Experts of a small language model: 8 layers, 128 experts in each of 7 layers.
Below are experts of layer 2 (counted from 0) of a mixture-of-experts language model. Rows are named router (the router's row for the expert), gate (a neuron's input weights, with its number), up (a neuron's input weights, with its number), down (a neuron's output weights, with its number) and show model dimensions 0-255. Each number is 200 + 40 x the weight over its row's rms, rounded and kept within 0 to 999.
Before each expert's rows: "raises" lists some tokens whose logits its average output raises strongly, later layers aside; "comes after" lists some tokens at least twice as common just before its tokens as in all text. This comes from a sample of Wikipedia text that the model never trained on. Tokens count by the router's weight.

# expert 48
raises: "hed", "ited", "eries", "ells", "her"
comes after: " the", "-", " a", " The", " to", " l"
router,204,173,211,99,198,279,214,227,190,250,238,218,234,156,189,242,224,131,264,199,262,180,184,234,142,181,116,194,250,256,192,195,185,264,186,131,255,207,256,161,192,167,160,207,259,231,231,144,160,149,225,196,217,265,200,216,273,238,218,229,168,202,218,207,203,272,219,184,167,140,184,186,258,198,216,248,224,164,193,253,151,219,255,180,223,179,218,176,163,199,191,213,223,180,128,261,176,279,203,160,165,237,243,205,209,240,190,173,222,150,256,136,202,259,163,202,213,231,168,267,261,173,236,213,192,195,260,261,198,175,214,295,173,226,228,174,150,240,189,194,181,216,241,193,212,189,128,226,221,140,150,161,154,130,226,181,256,199,173,157,170,201,279,184,145,173,164,252,142,237,214,195,268,209,163,161,152,169,171,174,160,253,247,260,160,220,228,216,211,220,254,143,193,262,237,178,142,277,148,229,209,188,239,150,204,97,236,212,223,198,203,225,211,191,168,159,185,201,201,121,291,150,256,250,184,153,296,171,291,183,241,173,201,193,187,268,188,164,187,167,147,197,254,204,208,186,191,215,147,205,207,231,185,174,120,159
gate0,176,182,217,176,166,222,174,262,252,217,187,213,219,190,270,153,241,248,192,209,254,161,229,169,231,229,176,172,280,169,180,220,272,217,168,203,190,239,121,194,212,198,200,141,192,206,169,145,179,154,245,171,264,142,238,197,223,188,245,237,204,182,259,248,231,177,202,219,145,225,174,153,287,181,224,218,207,205,133,129,206,218,146,162,207,231,203,183,229,157,249,218,198,285,220,187,143,179,219,120,152,237,210,144,194,138,149,260,263,128,241,182,198,185,228,141,222,186,219,215,241,189,186,224,220,217,217,171,240,243,219,278,204,193,176,192,171,161,99,255,191,187,139,206,262,244,215,241,217,232,130,245,235,301,218,210,194,154,211,211,253,210,129,188,244,249,190,242,267,227,184,256,174,261,186,210,244,172,172,215,217,202,230,166,182,230,173,183,224,178,277,196,241,177,219,214,197,244,162,233,236,158,194,149,191,182,157,225,244,204,214,130,171,226,239,215,112,202,161,182,245,245,302,200,153,174,181,262,219,124,177,185,241,274,152,184,142,257,174,213,172,256,187,247,242,258,202,226,227,156,237,268,249,232,78,263
up0,135,184,179,202,157,200,180,176,143,253,258,116,126,187,295,140,230,153,249,135,112,170,243,181,195,192,191,193,166,248,225,155,255,225,212,245,203,162,226,272,161,233,168,134,194,227,241,270,151,225,233,157,178,221,193,147,222,189,234,208,184,194,183,211,290,206,264,174,154,182,134,159,143,151,264,219,172,170,260,239,198,201,173,217,171,214,197,193,202,212,191,189,160,164,192,155,160,148,145,208,221,235,234,145,196,194,223,225,223,228,154,181,195,177,151,185,165,175,207,282,212,164,191,202,206,292,222,234,217,204,288,205,142,310,192,269,197,316,239,167,189,223,189,171,230,242,210,226,216,179,210,211,188,197,178,145,217,219,210,180,239,229,227,151,152,230,150,232,248,180,207,177,154,204,192,152,236,121,266,119,196,159,182,228,143,239,180,253,176,163,169,162,193,210,150,258,221,241,204,233,188,105,286,214,225,175,135,223,241,212,193,151,309,172,256,152,234,240,162,204,177,231,225,188,173,129,194,214,159,228,237,150,215,157,166,150,150,224,169,223,203,196,204,195,217,202,185,108,144,215,169,237,245,228,227,240
down0,150,192,174,236,167,208,119,227,261,197,204,231,222,161,236,127,261,171,173,190,151,273,255,215,178,173,227,181,144,177,229,191,142,175,207,180,189,192,252,185,195,210,156,260,254,110,195,140,176,158,224,321,254,239,166,201,265,173,191,181,189,130,176,144,240,176,129,153,108,171,228,223,209,158,161,236,203,143,157,186,167,171,209,201,195,160,255,249,145,189,129,231,189,94,232,169,227,275,204,221,258,185,242,176,178,134,139,212,171,90,150,217,228,231,203,210,169,191,86,177,214,221,133,204,186,220,220,248,259,246,129,210,147,259,213,187,250,241,183,170,211,205,164,191,224,188,155,158,191,163,161,78,176,192,231,232,202,183,164,191,216,224,263,277,175,230,213,217,189,219,148,168,241,164,217,220,150,222,152,160,206,145,139,189,227,175,247,232,139,192,225,203,243,186,232,259,204,154,247,222,115,261,148,209,161,215,247,191,227,221,213,235,190,189,166,250,218,219,233,193,134,186,173,206,212,222,186,139,228,189,150,239,182,229,155,231,207,182,216,232,204,212,159,148,206,202,170,200,149,224,205,201,201,126,146,165

# expert 111
raises: "ugg", "aced", "eek", "arge"
comes after: " a", " the", " and", " of", " to", "-"
router,191,195,158,239,154,284,286,240,224,205,188,165,160,135,272,250,199,188,161,140,246,166,175,176,171,149,168,221,229,208,237,171,182,246,257,148,217,181,270,213,199,133,239,179,190,202,228,175,210,209,252,198,272,168,136,134,174,195,223,190,158,261,201,225,118,217,245,175,213,146,103,247,252,235,158,203,255,140,273,234,137,130,196,230,113,164,178,185,247,230,221,146,191,251,209,257,185,240,197,227,163,205,167,171,178,214,165,201,215,196,221,180,174,217,242,177,180,165,154,194,185,207,237,187,214,223,154,256,158,222,198,196,197,180,262,206,202,271,163,166,204,241,203,215,227,264,184,171,210,84,185,221,202,197,258,210,178,166,195,218,193,187,281,231,213,210,215,226,230,172,180,153,319,166,168,245,240,210,215,86,201,217,238,232,157,123,227,156,214,183,263,144,226,241,236,224,198,206,133,182,179,119,284,219,228,209,208,200,303,182,174,277,195,155,156,159,207,176,202,208,250,179,208,243,241,235,217,184,202,160,179,227,217,212,194,141,191,179,258,198,247,164,226,259,214,117,225,258,221,240,283,217,255,162,191,187
gate0,169,125,205,185,164,183,181,263,206,318,159,222,249,169,167,174,181,271,282,150,192,205,210,187,166,164,157,222,139,237,238,202,243,233,221,183,147,171,160,126,277,219,148,215,212,194,188,232,211,165,268,184,228,140,196,197,239,152,227,166,102,217,208,220,97,207,208,278,208,183,186,222,168,197,169,107,214,124,223,201,246,251,157,235,206,121,179,145,208,206,213,183,231,210,189,180,172,216,124,188,216,214,179,192,114,209,153,228,218,234,268,216,176,187,297,194,152,184,271,256,207,236,259,180,204,241,223,215,223,261,234,180,233,150,146,230,219,190,180,279,205,184,171,252,184,278,216,220,222,192,211,276,169,242,130,231,187,241,160,215,213,184,211,221,271,235,249,175,292,205,197,178,193,179,212,153,187,223,204,195,153,167,221,182,185,162,218,232,227,208,216,202,223,195,197,208,190,219,177,216,166,139,137,146,184,197,168,204,276,213,234,151,228,205,229,134,125,160,231,169,210,175,178,192,249,185,157,290,110,149,215,226,230,240,132,182,261,272,158,209,152,208,227,140,198,168,215,216,131,204,125,208,269,170,163,218
up0,200,178,150,219,241,262,216,249,182,270,219,164,126,184,235,184,147,192,184,225,181,176,213,205,243,203,166,230,180,253,229,216,232,213,153,184,158,217,241,239,183,163,360,136,211,194,192,263,157,185,166,135,189,234,163,113,160,94,197,202,206,194,221,197,250,176,188,120,225,226,199,201,204,140,227,148,210,240,244,223,177,203,165,213,227,200,180,177,174,209,226,225,208,224,233,259,188,232,138,216,176,202,216,260,127,209,185,230,227,211,262,221,166,241,196,192,204,223,147,279,164,201,118,177,148,144,150,182,273,177,292,224,127,175,172,119,155,219,222,178,226,188,246,168,217,243,172,216,186,217,272,184,205,206,160,208,167,272,259,187,156,278,198,157,197,218,155,152,175,184,200,168,264,147,221,150,227,196,222,189,194,199,176,176,136,223,162,213,213,270,183,248,180,144,213,307,200,184,201,164,201,106,206,169,166,299,145,207,175,244,290,149,217,226,128,249,152,199,193,245,205,253,164,263,281,219,177,248,203,210,196,138,186,188,182,220,161,219,236,168,171,164,209,190,197,215,206,219,207,181,206,215,156,268,175,282
down0,255,143,212,266,179,162,209,193,173,231,204,334,214,134,156,230,189,214,228,209,192,233,173,194,138,262,146,169,158,185,90,226,142,230,228,182,175,239,202,238,256,211,112,223,193,152,218,218,185,230,230,217,250,210,261,168,142,245,236,219,219,83,218,123,252,169,187,193,231,191,208,188,187,181,140,178,176,149,150,213,180,240,259,253,196,212,247,212,198,157,196,202,251,256,199,155,213,194,176,163,201,198,245,144,241,213,189,207,204,147,172,176,169,274,212,201,237,144,240,138,196,220,196,157,155,195,263,232,143,223,198,258,142,204,211,232,162,168,194,156,163,246,141,200,195,172,211,212,190,231,253,251,165,270,153,206,219,186,152,219,189,201,221,233,185,159,226,200,180,271,168,162,243,270,239,234,177,169,247,193,184,191,239,212,234,219,209,234,236,178,274,183,140,252,154,143,192,264,182,277,231,221,153,195,248,231,227,225,230,177,130,140,183,185,249,267,267,258,148,217,245,238,171,162,276,220,176,141,219,194,195,209,235,143,264,188,216,230,268,220,176,108,165,247,152,189,183,232,169,230,173,209,199,202,208,74

# expert 115
raises: "ount", "ord", "re"
comes after: ".", " |", ".\n\n", "-", "\n\n", "==\n"
router,175,200,217,116,186,216,216,206,204,175,248,177,226,214,255,246,220,187,201,129,164,232,129,254,153,195,202,195,191,271,177,190,196,197,176,212,249,220,249,167,203,185,226,178,229,213,242,154,213,141,258,187,189,225,196,173,244,191,266,206,232,194,252,152,167,168,255,192,219,166,199,151,211,163,188,222,206,189,246,226,194,185,248,194,197,168,151,196,160,243,157,176,286,213,166,224,220,248,236,139,226,233,184,176,229,240,242,199,229,146,192,165,221,217,137,132,262,215,208,227,173,145,250,196,238,151,226,272,179,219,225,261,207,291,259,309,133,277,189,199,207,235,153,263,224,190,158,284,243,109,159,225,240,288,132,213,178,172,188,237,191,105,269,249,214,208,186,241,152,192,191,214,265,193,165,205,168,133,168,217,157,191,282,167,209,186,222,227,196,204,216,206,249,185,188,232,124,261,161,243,115,111,257,268,229,160,200,261,298,168,168,229,230,216,151,164,174,135,244,130,177,224,246,231,211,188,244,228,247,150,210,238,163,212,170,224,155,158,256,239,211,156,237,218,142,205,221,151,138,218,245,184,209,203,188,172
gate0,203,221,214,200,246,195,143,200,235,206,206,222,225,233,232,220,196,272,204,199,232,235,189,205,249,244,263,168,187,240,222,256,258,164,146,231,207,199,211,213,222,253,195,207,301,179,221,238,220,194,254,234,196,223,235,274,255,156,209,178,113,131,228,174,206,194,160,265,172,239,178,190,199,224,172,203,193,157,179,189,209,308,228,166,124,207,209,224,243,180,167,213,285,273,227,192,299,191,212,199,239,231,174,109,141,201,145,188,193,198,169,138,182,78,218,167,185,168,206,242,189,194,316,257,203,174,181,153,185,279,223,103,238,232,309,242,169,132,228,244,176,179,217,205,185,263,231,218,248,177,196,266,209,196,177,157,226,264,208,146,254,143,201,217,242,223,140,239,230,219,160,239,272,186,243,183,175,192,183,181,192,182,281,163,182,182,232,227,184,147,213,224,222,178,202,264,217,188,162,255,157,187,246,202,142,171,180,193,188,183,220,177,281,208,181,192,163,196,164,194,170,259,113,201,167,196,151,236,169,197,185,266,187,184,203,212,222,267,164,216,215,177,249,210,196,187,85,175,217,198,182,118,270,186,171,244
up0,164,112,150,247,234,201,251,183,167,167,217,192,102,147,132,203,198,189,259,241,141,204,223,149,122,151,178,235,162,216,197,239,249,210,240,197,136,198,255,252,156,243,133,194,246,270,208,257,162,232,154,189,152,144,163,140,152,171,214,204,241,251,189,177,168,248,188,176,199,195,242,208,180,179,178,224,183,212,195,209,90,171,164,251,232,183,200,208,249,223,226,177,187,169,213,167,210,177,175,210,219,254,145,216,170,307,170,218,151,247,236,264,202,181,168,235,206,342,172,238,223,238,233,253,208,118,147,217,139,195,206,210,266,155,177,261,223,230,186,183,244,177,136,153,264,184,203,187,162,141,172,229,139,233,178,188,167,194,118,153,215,215,277,164,153,220,196,232,218,110,178,183,145,166,159,190,184,215,241,165,141,224,240,161,169,271,171,201,247,117,187,146,157,213,213,208,194,151,216,200,199,156,112,179,218,200,178,178,234,169,224,247,204,226,147,258,258,215,270,172,220,231,183,205,194,164,256,185,213,240,216,141,244,179,181,211,119,217,200,232,194,185,161,195,265,224,234,253,204,196,226,128,207,213,222,226
down0,153,84,194,217,146,230,171,281,168,209,151,230,145,154,192,99,211,198,190,91,196,188,142,202,222,183,154,227,157,248,197,170,209,195,246,148,237,190,259,184,200,182,211,222,235,158,218,200,227,185,249,201,223,215,181,195,145,247,209,152,256,217,217,226,179,188,270,194,145,207,174,191,112,272,99,213,225,187,155,191,172,229,196,213,180,264,264,184,181,148,167,201,236,201,203,189,235,223,207,188,223,171,187,116,209,168,235,237,193,248,168,234,152,297,262,168,182,206,166,174,289,178,282,177,102,215,128,189,257,279,166,239,206,241,231,221,351,184,158,216,189,188,158,150,188,247,167,226,173,229,148,224,184,194,261,163,146,198,240,194,152,250,188,208,186,194,160,166,192,236,230,144,189,271,225,120,221,250,230,237,156,195,232,250,221,201,225,256,213,93,196,213,222,181,189,239,159,194,196,189,172,211,212,144,176,185,192,192,255,190,176,218,192,163,130,213,188,271,179,161,196,210,196,201,226,258,205,217,195,210,157,258,178,215,184,204,256,182,227,149,140,216,191,187,170,172,172,200,234,176,222,146,196,185,188,79